From a checkpoint of a small mixture-of-experts model trained on Wikipedia.
Training: 516M tokens, 3937 steps.
Below are experts of layer 6 (counted from 0) of a mixture-of-experts language model. Rows are named router (the router's row for the expert), gate (a neuron's input weights, with its number), up (a neuron's input weights, with its number), down (a neuron's output weights, with its number) and show model dimensions 448-511. Each number is 200 + 20 x the weight over its row's rms, rounded and kept within 0 to 999.
After each expert's rows: a language model's description of what the expert responds to; "raises" lists some tokens whose logits its average output raises strongly, later layers aside. This comes from a sample of Wikipedia text that the model never trained on.

# expert 42
router,197,214,208,190,200,213,185,208,204,204,190,169,196,205,213,198,214,202,168,199,232,216,173,221,209,176,180,218,176,199,210,206,185,174,201,192,164,208,194,225,183,206,225,189,229,180,171,234,217,235,218,222,219,221,186,172,212,176,216,193,216,202,236,199
gate0,187,179,178,195,184,229,196,245,175,211,197,158,220,210,173,188,197,222,194,210,204,189,225,200,174,194,197,192,201,225,185,202,211,221,164,219,200,198,209,210,189,196,185,191,195,216,192,191,209,203,181,205,198,183,207,202,213,225,224,184,217,238,174,203
up0,220,194,202,224,210,198,213,227,156,204,197,209,236,209,211,192,215,182,196,229,200,176,157,212,195,211,194,167,204,237,185,193,202,220,205,206,191,199,223,171,203,194,177,229,191,198,187,181,189,197,176,188,214,207,199,212,198,197,186,227,200,220,189,190
down0,185,189,197,210,191,221,224,218,183,203,196,196,187,185,199,184,192,215,212,189,208,209,172,199,166,219,191,224,185,220,197,187,215,214,195,194,188,168,212,192,202,214,192,189,196,186,210,191,204,177,185,218,196,186,188,175,209,216,210,191,192,205,268,204
gate1,217,212,220,225,193,230,198,193,208,205,181,212,231,194,214,209,204,198,222,202,193,228,175,210,238,203,214,211,191,192,219,198,230,217,204,192,193,196,209,210,228,243,212,238,215,222,197,216,203,178,232,179,182,214,201,164,201,185,181,148,185,161,232,212
up1,221,185,219,209,166,237,161,164,200,180,181,175,173,210,200,207,220,196,180,173,213,191,200,207,212,236,198,210,160,195,190,220,207,211,214,157,212,193,223,178,178,213,181,194,183,239,187,181,220,208,174,198,165,170,162,183,187,189,202,219,215,189,203,215
down1,208,197,202,185,220,188,205,196,222,205,193,177,200,211,168,190,130,180,195,194,211,211,184,165,219,210,204,197,215,202,225,237,191,163,180,239,222,153,189,224,193,192,187,230,178,203,186,216,215,205,183,208,211,182,213,222,214,190,140,168,185,201,215,186
gate2,189,193,207,229,196,216,215,214,194,220,195,233,207,159,209,183,200,192,185,227,171,223,158,217,180,193,176,204,193,196,212,204,166,204,197,122,207,211,162,270,226,223,176,196,233,184,178,222,175,217,237,206,215,212,201,217,206,162,157,211,195,207,160,219
up2,219,209,213,187,159,221,207,180,169,163,186,221,177,191,204,198,225,194,204,210,189,210,197,224,215,210,222,194,200,237,196,207,212,246,211,232,167,216,206,222,170,185,193,188,218,205,203,211,210,219,193,192,197,217,189,204,225,208,222,212,210,191,216,192
down2,185,205,198,197,228,206,173,208,222,242,198,227,237,180,207,193,176,213,205,215,217,221,225,175,210,222,215,192,229,192,227,205,201,219,211,203,199,235,151,209,162,205,219,208,218,182,190,218,200,239,209,212,215,179,223,185,225,171,212,221,241,218,162,200
gate3,213,171,246,220,214,211,210,189,189,220,212,190,213,194,210,160,194,231,186,216,181,233,147,183,164,190,147,210,205,186,219,185,168,216,188,183,184,242,203,210,205,213,208,150,205,197,203,214,174,196,262,175,186,192,217,189,189,214,197,186,229,184,224,205
up3,206,181,217,193,221,195,229,177,220,177,197,223,180,215,158,187,191,185,201,209,205,191,190,210,216,187,180,238,210,188,179,204,197,198,207,204,222,176,237,215,191,208,205,179,225,205,203,232,179,191,183,215,182,211,190,173,201,174,194,180,165,188,162,186
down3,199,186,197,199,202,216,198,217,217,192,188,207,240,223,178,232,209,234,217,219,196,183,224,167,210,180,219,238,222,193,230,181,190,164,163,189,212,181,201,186,208,165,177,166,235,206,168,170,208,161,200,243,204,190,202,230,184,203,212,203,166,194,240,202
gate4,215,192,217,165,211,220,216,230,200,175,202,185,190,206,169,171,184,247,203,193,242,207,171,176,203,214,191,213,238,199,179,220,225,198,178,187,211,196,183,207,212,190,197,206,190,180,205,239,226,193,211,214,210,216,201,228,175,240,184,216,198,156,186,165
up4,229,208,180,228,205,188,225,178,200,203,188,196,235,174,234,240,216,210,193,214,210,211,187,185,193,163,175,166,202,214,216,189,175,208,185,167,194,221,205,201,204,235,159,201,166,222,195,212,172,190,221,172,202,171,208,201,199,198,208,179,189,186,221,200
down4,178,203,173,193,192,218,165,191,173,201,196,187,201,214,216,209,211,211,178,174,216,197,168,209,224,194,195,171,193,186,194,215,177,203,224,239,228,179,204,215,182,159,175,210,186,197,164,198,164,199,195,237,201,199,192,197,157,238,197,179,191,170,153,187
Name fragments, also. Inner pieces of names and words after a capital initial, such as Zag-re-b, G-ro-scost, Kod-ans-ha, plus the word also.
raises: "ber", "so", "ly"

# expert 14
router,227,217,188,193,195,178,185,224,201,181,224,188,213,196,219,164,197,202,228,189,215,208,199,238,210,157,175,216,199,185,188,202,222,196,200,225,178,169,211,170,224,155,199,210,168,161,219,200,201,207,204,203,212,217,183,199,202,163,211,192,166,190,158,198
gate0,210,196,187,215,184,163,216,239,206,190,185,226,210,233,197,207,201,218,227,213,197,236,197,215,192,210,203,192,194,190,195,189,185,217,225,220,185,213,239,213,220,198,174,222,251,190,179,175,211,159,200,193,178,226,214,221,211,199,220,167,210,195,176,197
up0,213,201,200,170,193,209,171,236,177,187,212,229,206,231,219,196,205,179,204,206,193,219,213,234,195,232,223,208,206,204,198,213,189,180,206,206,169,173,226,218,225,220,218,166,205,197,200,188,207,183,192,200,187,183,211,194,173,200,210,185,236,193,206,215
down0,204,162,221,217,209,201,240,210,217,170,227,198,199,210,170,206,186,196,163,193,162,201,247,228,175,214,190,196,199,196,217,170,190,198,232,173,227,214,201,206,184,215,208,225,190,174,179,189,161,185,206,195,214,178,154,173,195,196,234,215,217,239,207,205
gate1,210,209,216,209,209,216,198,195,232,204,218,246,185,218,181,179,188,235,153,200,195,175,147,181,180,222,232,173,212,234,210,201,208,192,233,200,211,181,196,205,221,190,206,226,182,185,200,220,216,202,206,206,234,199,227,203,194,222,218,173,209,214,240,186
up1,183,179,218,167,214,183,167,217,189,205,185,182,202,193,234,222,237,177,219,196,227,195,195,209,203,216,241,231,225,177,172,202,226,221,203,178,197,189,205,170,210,184,201,210,171,194,212,200,206,219,223,187,173,230,187,217,213,202,212,181,187,222,227,181
down1,206,216,186,196,203,193,206,179,194,211,193,197,192,196,213,182,222,190,194,195,198,222,200,206,192,205,180,204,165,203,220,219,230,229,214,221,229,164,222,217,195,198,207,176,192,171,215,212,146,238,250,212,203,181,198,202,202,247,214,182,192,179,240,201
gate2,213,207,199,190,178,159,215,211,212,170,204,220,175,218,229,215,178,202,199,144,188,220,195,243,203,230,201,199,212,190,207,222,193,207,189,232,191,187,186,207,194,218,223,220,173,198,237,229,217,178,199,204,205,203,196,226,174,204,201,189,190,188,207,204
up2,217,198,186,197,209,225,196,217,177,190,160,207,181,199,190,200,198,194,224,176,185,146,208,224,194,221,168,199,218,190,243,200,200,197,202,186,188,220,211,212,155,181,219,212,202,215,191,180,210,179,197,174,210,210,206,188,204,168,169,173,218,206,208,205
down2,208,224,219,184,196,215,193,186,250,212,190,184,194,226,213,218,221,247,181,195,213,188,212,193,172,219,174,214,199,197,166,206,220,243,191,232,214,214,207,164,191,204,199,224,150,205,205,203,167,191,190,196,218,189,206,168,186,223,205,174,190,210,186,213
gate3,204,178,191,182,185,201,191,184,169,233,189,201,211,203,195,206,186,227,213,202,195,208,169,237,188,199,196,202,216,214,205,172,212,182,205,157,184,163,173,230,174,160,179,219,199,231,219,169,244,193,214,191,206,201,164,213,199,170,177,220,199,180,200,184
up3,194,171,196,197,189,225,222,201,207,216,222,216,202,199,183,188,176,194,219,201,212,218,206,214,187,192,164,203,177,250,206,175,180,181,188,237,206,209,185,208,224,152,207,228,184,186,199,152,213,173,195,201,176,203,192,193,202,189,164,220,174,212,221,191
down3,203,213,204,199,188,221,221,198,187,176,197,189,200,212,193,184,191,202,207,193,179,197,177,189,211,181,207,171,218,225,176,192,203,189,187,190,200,229,192,193,211,229,228,199,180,186,184,196,185,238,181,213,232,231,202,217,193,237,184,175,220,196,191,215
gate4,197,227,196,193,219,183,222,174,160,178,210,235,179,186,171,199,196,178,225,201,243,208,201,226,161,206,216,215,222,210,192,177,173,188,204,202,197,191,209,225,218,216,182,243,178,212,176,208,171,202,203,217,197,214,184,205,192,192,212,185,214,195,178,182
up4,227,196,171,225,197,177,173,186,209,208,222,185,203,200,220,197,194,214,226,225,229,209,211,221,211,220,209,191,232,181,187,198,173,212,207,203,182,222,188,211,195,204,190,197,227,178,180,195,197,178,170,204,198,193,185,240,179,205,219,170,204,234,199,171
down4,197,223,192,191,215,210,202,166,183,217,191,189,210,155,194,230,205,163,256,216,155,209,219,222,183,171,219,174,218,204,183,217,178,219,239,168,228,210,181,207,177,200,169,202,214,221,196,205,242,212,183,196,205,208,188,234,189,180,168,178,231,181,182,199
Line breaks, word starts. Line breaks between table rows, list items and headings, plus early word fragments like pl-atin-um, aud-itorium, ep-isc-opal.
raises: "V", "A", "i"

# expert 10
router,238,226,219,235,193,206,191,180,217,181,192,205,201,186,220,210,215,204,212,195,206,192,203,215,211,199,214,208,163,194,221,182,179,170,221,196,173,215,186,194,188,152,159,190,192,175,151,218,184,219,204,177,211,209,193,214,185,161,216,214,169,209,210,226
gate0,222,198,207,190,182,190,209,218,179,199,205,201,178,217,176,226,198,190,158,194,188,197,186,203,203,168,187,221,193,224,172,172,190,174,191,224,201,203,205,210,220,186,245,192,188,215,206,197,255,228,172,186,192,201,176,179,227,195,240,191,177,188,226,184
up0,163,224,194,216,216,201,180,188,197,170,205,209,220,189,193,248,180,212,167,222,213,153,212,244,242,211,192,194,160,206,205,191,232,208,162,190,236,221,179,218,211,200,163,207,206,190,212,176,218,202,218,187,157,231,217,217,191,193,195,197,198,209,203,194
down0,196,213,177,206,202,174,222,216,218,212,229,204,203,235,218,204,184,171,218,228,188,177,190,179,204,193,186,173,215,184,221,209,212,216,220,183,239,197,191,230,187,230,228,187,218,238,239,212,212,158,206,177,205,216,180,205,185,185,212,205,207,177,201,214
gate1,189,215,175,187,215,195,242,196,215,178,208,200,176,208,199,212,213,206,200,196,208,209,179,209,187,206,182,178,196,184,205,219,220,173,199,203,177,180,208,219,205,208,234,225,216,208,215,206,217,203,205,201,158,183,250,209,194,195,200,241,210,201,222,200
up1,228,173,198,186,192,177,160,208,181,224,241,194,219,178,188,169,207,198,199,181,211,216,189,193,199,176,204,200,209,231,180,205,212,213,204,198,223,174,222,198,192,174,192,199,206,181,218,173,197,181,178,198,240,228,171,210,257,186,210,198,227,221,173,224
down1,189,198,221,175,204,217,161,255,237,177,202,216,195,177,202,196,161,222,193,221,260,208,221,207,192,210,220,218,215,185,172,204,184,190,198,172,217,192,202,157,203,171,214,205,210,193,203,189,216,203,245,175,225,218,191,235,189,224,185,202,200,237,187,178
gate2,209,209,211,209,195,225,211,215,216,175,183,210,190,218,208,174,224,237,208,172,204,215,195,214,163,198,174,193,217,190,202,194,219,190,193,190,187,196,186,184,224,205,196,197,173,181,223,208,193,195,222,251,154,228,178,202,173,160,205,234,173,198,179,212
up2,208,251,196,172,214,195,207,173,188,184,160,209,168,221,204,204,183,221,215,204,182,203,215,190,181,182,204,226,195,218,207,236,177,212,175,195,203,207,155,188,194,142,175,219,198,175,203,169,171,194,205,209,152,192,218,230,169,188,196,215,184,209,208,200
down2,163,147,172,206,164,230,185,196,227,194,184,193,180,193,168,175,217,186,183,180,190,214,212,233,229,193,196,203,209,183,218,200,178,204,182,220,189,182,202,221,216,222,208,181,236,191,223,210,183,213,221,236,172,220,187,239,175,191,186,211,209,215,173,200
gate3,184,181,210,215,203,195,165,232,201,160,191,209,229,195,224,171,195,172,192,180,189,226,200,200,174,229,199,203,219,185,187,194,197,205,235,200,194,207,178,162,203,192,175,205,214,210,187,237,191,212,192,230,187,192,195,223,199,191,165,210,222,222,191,184
up3,200,147,162,189,231,221,180,216,230,213,209,201,200,184,200,194,264,194,184,147,206,229,171,212,228,210,181,211,201,214,178,199,205,185,168,195,202,207,208,189,199,217,218,203,240,195,222,211,213,201,186,231,168,210,205,223,181,215,201,190,206,213,212,222
down3,188,217,220,213,201,212,177,196,183,215,181,183,184,199,212,226,185,236,228,173,217,205,179,184,203,217,212,190,161,193,187,185,173,219,200,179,174,195,212,241,219,190,204,192,189,211,181,209,181,187,193,215,164,184,244,181,176,179,215,184,197,184,165,206
gate4,179,164,188,185,194,184,189,234,181,189,201,223,192,157,196,180,226,194,188,198,191,200,189,190,195,196,195,165,227,186,212,209,186,168,191,188,166,188,189,191,197,219,196,209,178,202,213,192,212,192,232,168,172,190,195,185,191,143,165,207,207,195,192,189
up4,208,199,177,189,183,188,169,210,208,210,223,171,230,231,234,181,209,185,174,190,189,234,196,238,242,190,233,193,177,179,190,184,201,176,206,208,202,204,237,198,197,202,227,196,199,236,215,190,228,189,190,241,222,184,219,217,190,205,221,210,200,197,229,211
down4,220,228,253,180,209,182,200,177,167,210,192,164,219,190,231,198,216,226,208,166,188,179,192,192,201,194,152,202,203,180,162,167,222,225,236,196,158,218,177,190,197,192,227,187,149,247,199,206,193,206,215,221,192,209,177,240,203,196,219,183,177,210,228,231
Prepositions. Prepositions and sentence-opening In, such as in, of, to, for, by, usually after verbs like was carried or appeared.
raises: " the", " their", " his"

# expert 38
router,205,218,205,197,213,177,219,205,172,202,211,210,204,199,230,177,238,186,191,198,204,196,213,237,200,167,190,168,205,202,226,164,196,177,219,191,173,182,230,203,177,191,178,202,202,187,189,200,224,191,214,185,214,179,164,213,191,187,182,190,210,210,196,205
gate0,210,208,222,212,201,192,196,226,194,225,202,225,210,214,189,215,162,217,225,229,190,180,194,212,187,193,205,215,179,211,189,182,218,215,227,212,185,209,195,218,206,190,219,168,178,216,198,206,169,214,212,223,215,201,220,206,187,204,186,258,202,209,192,167
up0,197,201,197,196,182,165,226,188,175,195,199,207,181,199,148,198,194,202,203,205,220,170,209,202,199,185,183,210,182,240,213,220,200,235,222,215,182,206,219,206,165,204,214,187,193,156,176,190,209,165,200,187,219,227,198,183,239,206,183,214,219,220,209,180
down0,186,166,178,182,190,202,196,219,209,194,224,200,190,195,201,179,176,198,181,205,186,186,215,184,155,196,217,213,199,179,209,215,181,223,201,212,176,197,202,183,214,221,217,168,216,180,156,201,181,167,198,206,187,208,207,197,164,165,189,207,225,218,193,191
gate1,224,179,193,222,205,229,207,197,218,190,217,198,196,176,235,187,191,184,211,201,251,198,200,210,192,204,220,226,180,199,237,197,173,185,203,186,213,154,154,204,218,193,211,211,189,190,204,207,188,214,176,241,182,199,221,198,211,219,198,206,198,209,191,206
up1,208,190,204,207,199,248,228,205,194,234,212,197,169,204,222,208,189,203,261,175,199,203,202,193,178,184,207,231,188,182,194,216,172,210,223,207,195,169,201,193,178,245,252,203,202,216,199,204,210,214,166,196,189,201,182,210,200,210,226,178,194,174,186,209
down1,170,229,238,185,206,198,188,223,187,187,175,197,212,203,173,203,174,226,166,202,210,204,225,219,195,204,243,193,224,180,192,251,224,218,202,183,229,223,225,201,169,197,198,201,221,204,230,202,212,193,225,221,197,172,167,232,235,236,179,220,191,183,199,189
gate2,217,182,177,212,194,196,184,210,207,149,193,184,197,191,208,197,195,224,154,223,223,209,193,200,202,183,174,162,185,179,196,228,202,183,218,195,190,203,206,198,219,209,221,212,212,188,228,211,208,212,217,177,211,177,219,188,169,181,167,229,206,217,176,188
up2,202,199,200,214,210,186,197,192,215,147,209,166,165,173,187,153,189,214,148,228,199,217,189,190,213,181,184,201,215,151,209,196,218,176,189,178,204,231,174,202,193,182,221,250,219,193,232,178,224,207,233,203,217,196,195,196,210,186,198,219,212,228,199,237
down2,180,195,196,213,219,179,244,216,235,153,229,167,204,173,185,219,234,194,189,213,179,217,207,185,216,191,227,184,222,177,218,225,234,199,195,244,190,204,201,194,247,207,191,185,229,215,200,180,197,211,221,205,191,205,208,176,191,174,216,223,213,203,179,147
gate3,186,216,227,197,202,222,211,178,210,209,215,196,212,209,203,204,200,197,208,172,180,219,186,181,183,226,178,212,190,184,221,211,183,204,213,250,195,175,201,234,212,192,174,221,170,190,178,244,208,217,186,240,190,189,183,227,188,191,143,187,174,204,217,201
up3,172,208,216,207,216,180,202,194,199,190,201,197,187,200,203,222,209,237,261,174,211,178,222,208,205,227,151,210,197,191,199,221,195,207,206,220,159,208,217,223,199,252,183,221,176,189,213,199,229,191,173,208,200,237,167,242,214,222,182,205,186,209,245,201
down3,214,247,207,200,186,186,228,205,184,236,229,234,225,179,204,223,217,180,186,210,181,210,206,205,190,195,228,207,213,170,182,205,226,179,187,163,185,225,191,190,176,220,199,236,232,213,208,201,189,212,178,192,190,207,235,273,153,216,190,199,172,183,206,188
gate4,194,169,170,201,205,183,195,205,183,212,210,233,203,235,217,187,217,209,237,164,213,190,206,208,238,211,207,231,225,221,186,142,240,228,230,213,170,196,210,196,175,229,204,230,186,232,206,200,213,173,199,175,183,218,191,208,173,182,190,208,173,185,217,215
up4,217,185,197,212,182,164,211,203,195,186,222,191,205,160,222,185,214,175,208,179,255,186,194,190,211,211,241,188,245,195,238,187,203,182,201,198,190,177,190,221,190,166,191,213,242,194,202,213,166,173,214,207,171,223,200,188,195,204,179,201,219,191,147,223
down4,186,188,204,221,189,191,158,206,204,221,214,170,131,201,208,214,184,154,222,172,166,184,176,163,223,180,225,195,211,204,208,186,194,201,161,221,177,198,187,221,195,186,183,222,230,189,214,195,203,186,200,211,195,198,178,195,194,172,198,214,167,184,159,232
Numbers in scores. Digits and spelled-out numbers in scores, records, times and statistics tables, such as 3–3, 2–1, three, five.
raises: "0", "7", "8", ".", "-", "1"

# expert 35
router,215,227,215,188,210,178,197,212,213,169,232,181,224,152,233,192,195,194,181,179,213,197,191,203,229,157,201,180,190,153,191,172,210,190,213,206,192,226,197,169,219,200,192,183,212,189,225,204,219,198,223,211,218,214,194,227,205,169,190,193,211,176,181,202
gate0,210,209,141,201,200,177,221,221,185,185,208,196,203,179,203,147,232,176,212,182,207,148,166,206,248,173,226,184,211,214,175,208,222,188,221,189,181,222,245,215,195,218,216,199,200,209,217,193,240,205,179,221,188,215,229,226,237,185,152,185,225,204,215,206
up0,168,240,154,163,214,216,206,190,187,222,193,191,185,211,189,180,219,200,224,221,205,208,187,176,205,188,190,196,204,222,219,202,178,217,188,205,207,211,226,178,213,162,190,184,197,187,179,195,190,234,249,189,211,186,214,198,188,179,197,219,194,194,185,202
down0,201,202,201,172,181,234,175,192,187,185,216,183,180,202,199,184,256,247,188,192,196,170,188,218,197,183,208,179,160,197,219,185,202,193,176,184,173,210,197,229,220,190,192,184,177,215,219,217,198,167,186,198,212,198,179,210,190,193,195,197,189,189,218,195
gate1,185,227,173,185,210,239,221,216,219,212,205,225,184,195,170,191,219,188,191,199,226,218,195,196,236,165,165,244,197,185,196,176,200,228,215,183,185,254,170,252,238,219,194,198,206,220,206,202,188,233,181,212,188,226,215,189,232,202,224,209,196,168,197,213
up1,203,198,182,231,191,213,187,188,227,214,206,225,204,242,216,167,235,207,224,189,190,209,205,223,223,172,200,180,180,176,197,198,200,211,211,173,167,205,206,186,144,237,220,198,186,207,195,186,192,193,203,187,199,242,182,225,197,199,163,206,212,220,203,171
down1,208,187,188,170,178,179,179,187,181,202,164,204,182,176,206,207,244,188,194,171,203,178,203,207,195,167,184,228,180,259,158,201,192,196,181,231,216,196,209,216,170,211,170,208,190,151,177,217,200,205,191,209,188,201,209,217,217,200,197,211,222,221,171,178
gate2,201,177,209,194,200,172,212,209,157,217,207,236,195,183,199,180,204,188,200,209,224,224,183,218,215,172,221,190,212,205,173,208,220,184,185,212,181,200,203,241,186,209,222,180,164,172,202,181,196,178,199,158,188,214,222,167,210,200,221,190,238,189,200,209
up2,191,200,185,223,194,208,205,217,217,204,195,210,188,224,200,252,217,168,220,186,173,206,179,220,197,186,181,183,215,219,214,172,178,220,203,182,210,269,196,221,206,220,195,201,192,172,189,271,172,225,204,207,229,165,183,186,203,197,166,211,205,220,238,172
down2,182,210,188,191,219,227,216,195,196,215,198,217,219,206,201,248,200,180,231,216,198,228,165,215,195,165,213,218,204,211,187,215,210,192,216,180,189,199,229,207,189,227,177,170,187,196,193,217,211,213,175,208,171,193,186,189,171,176,220,159,181,200,222,211
gate3,205,213,164,174,214,193,191,181,182,185,182,226,226,180,150,230,224,216,220,217,217,207,230,212,186,226,189,188,176,202,162,197,202,180,219,163,204,220,194,206,175,235,189,196,221,165,187,181,213,233,198,158,193,154,196,188,192,207,198,179,192,180,213,219
up3,211,181,191,188,198,199,199,149,222,201,203,220,219,181,226,200,190,198,171,198,207,200,196,228,190,185,175,206,202,179,170,203,182,205,224,215,211,194,162,209,223,187,198,202,212,214,194,193,221,223,255,197,177,198,218,203,190,192,222,217,198,200,190,156
down3,199,200,203,212,205,210,157,217,172,227,178,191,209,228,171,196,201,205,233,208,158,194,208,196,183,193,247,217,183,192,200,210,216,222,241,173,232,188,191,220,183,230,203,184,207,210,187,199,181,202,205,210,173,217,243,183,192,231,217,182,234,191,184,170
gate4,215,201,202,209,185,197,214,171,189,196,214,194,194,209,183,215,217,155,194,165,190,205,225,181,194,211,169,203,190,206,224,190,205,198,210,224,206,214,153,210,200,204,163,213,211,199,211,186,204,229,179,190,184,192,216,215,202,223,177,189,207,193,176,197
up4,202,229,211,216,201,197,188,195,200,224,222,219,189,190,218,224,199,169,172,236,177,191,204,202,173,185,187,182,180,185,187,188,183,220,164,213,193,210,226,197,192,196,182,196,230,195,189,175,222,191,205,171,222,215,182,216,198,196,205,191,188,217,192,230
down4,178,217,200,204,200,198,203,204,225,210,181,192,213,168,210,227,215,228,188,182,190,218,203,202,188,228,184,221,178,204,198,220,242,213,195,235,183,158,183,183,247,170,190,197,207,232,202,208,200,191,191,179,217,191,205,183,199,194,186,184,208,218,219,193
Digits in tables. Digits in years, statistics and table cells, such as 1936 or 20.63%, plus inner pieces like Bal-as-ubrahmany and h-ol-iday.
raises: "nd", "0", "1", "3", "5", "6"

# expert 0
router,194,200,188,228,200,199,175,208,180,203,211,193,227,206,220,214,221,223,192,194,196,203,174,227,211,201,175,228,187,202,253,141,209,191,230,194,175,174,206,203,177,169,174,186,181,206,177,199,186,187,214,209,206,178,210,208,200,139,226,176,213,189,205,211
gate0,162,201,175,214,223,223,224,236,191,206,198,157,200,208,216,206,214,174,202,197,207,204,186,167,215,221,190,221,203,228,199,204,214,194,186,159,193,191,180,236,219,205,183,171,180,220,184,210,188,200,208,184,182,234,217,204,209,188,178,185,175,185,207,213
up0,190,209,198,202,215,216,176,214,201,200,199,204,192,191,221,227,192,183,206,174,196,231,223,220,214,207,200,218,212,199,193,154,157,165,224,214,229,167,245,183,202,210,210,247,202,211,183,230,164,226,160,195,206,181,211,203,181,178,201,210,194,178,230,223
down0,219,201,199,185,245,208,209,201,171,230,182,176,219,177,217,230,193,206,199,195,168,170,201,192,219,208,209,194,187,195,194,201,231,202,201,223,184,186,211,181,214,181,202,182,210,200,210,187,180,197,197,190,179,168,194,200,200,182,211,205,188,224,199,196
gate1,185,216,181,212,211,132,215,195,233,179,195,183,233,160,200,210,169,182,185,201,185,231,209,222,194,197,175,215,245,221,207,243,207,210,190,192,193,198,203,187,212,175,200,192,183,219,198,182,213,183,191,225,209,180,217,188,212,185,214,199,191,193,224,225
up1,193,175,182,201,197,186,167,228,167,209,181,176,179,191,167,209,209,183,183,243,225,210,226,212,203,189,202,176,234,177,211,192,210,196,248,161,163,204,207,197,215,221,200,191,241,233,186,172,181,207,226,166,228,165,244,176,228,182,178,196,155,197,227,182
down1,186,188,217,241,253,184,199,205,206,214,189,188,206,209,205,206,166,221,183,193,183,199,225,215,198,232,195,187,221,185,194,226,221,179,169,205,177,207,167,212,151,181,204,201,223,191,201,224,195,147,207,243,196,216,176,191,274,218,202,177,200,194,160,212
gate2,186,185,203,176,203,199,202,174,168,190,214,207,179,176,240,179,179,190,187,202,213,197,211,197,203,203,227,178,215,187,212,218,213,207,170,168,217,213,201,207,196,201,172,205,184,204,220,183,186,208,183,178,186,195,226,186,186,212,177,213,199,210,211,191
up2,183,209,167,151,239,229,200,189,194,207,220,186,190,203,227,225,184,160,172,217,212,229,197,185,198,230,183,207,215,203,208,195,196,205,196,179,223,202,169,211,155,238,196,179,196,181,224,198,180,199,210,205,184,184,218,199,184,204,184,202,207,174,206,211
down2,171,177,205,217,223,195,203,172,234,192,190,194,249,207,210,249,199,176,213,177,199,202,225,220,190,186,216,211,184,233,208,187,176,212,204,241,211,213,227,197,197,194,195,185,215,219,211,173,212,228,187,170,186,179,179,212,210,171,229,232,208,221,197,195
gate3,226,207,194,212,208,198,207,179,202,171,208,208,206,201,197,203,221,198,205,212,204,202,151,206,159,169,210,193,169,213,197,207,157,230,187,210,208,199,190,235,231,187,234,220,229,192,188,208,212,224,176,177,218,221,204,221,193,185,227,168,164,212,233,213
up3,238,179,189,209,173,160,203,167,170,206,161,227,163,230,221,146,210,205,170,196,214,219,178,196,193,199,193,179,230,231,255,177,213,170,206,198,195,192,204,239,204,197,232,198,191,158,232,186,232,188,146,220,193,215,219,212,218,208,188,205,213,205,227,186
down3,179,226,202,196,219,172,212,234,211,179,186,206,212,215,221,219,202,205,227,202,207,215,208,198,200,223,221,207,177,195,182,189,201,192,257,187,183,174,221,192,192,234,204,213,216,225,198,200,204,198,188,211,193,187,194,201,184,200,159,221,179,171,244,161
gate4,208,192,212,205,182,195,218,200,210,214,201,189,198,188,177,206,195,185,202,194,208,224,185,197,187,179,207,172,196,222,179,230,205,206,232,224,228,195,192,185,196,165,195,211,185,201,232,198,215,203,185,199,204,183,209,228,224,203,183,207,190,225,194,186
up4,196,193,209,178,189,191,177,224,171,230,147,191,230,195,208,195,197,196,194,194,199,173,189,198,190,183,173,177,213,201,204,174,201,225,195,192,210,194,198,170,214,194,198,191,197,187,149,152,141,177,212,228,189,160,183,177,200,185,212,200,209,179,211,194
down4,224,248,185,176,191,145,230,202,197,208,229,166,188,187,189,207,187,221,226,214,213,184,198,190,201,192,220,198,233,177,199,242,213,204,210,212,199,197,212,215,217,193,190,224,213,209,208,215,206,195,204,162,198,168,207,195,181,182,208,194,172,214,223,178
Hyphens and word openers. Hyphens inside compounds and list-item dashes, opening parentheses, and word-initial pieces like un, re, in, E (un|fortunately, self-taught, Early).
raises: "p", "leg", "g", "f", "sc", "vent"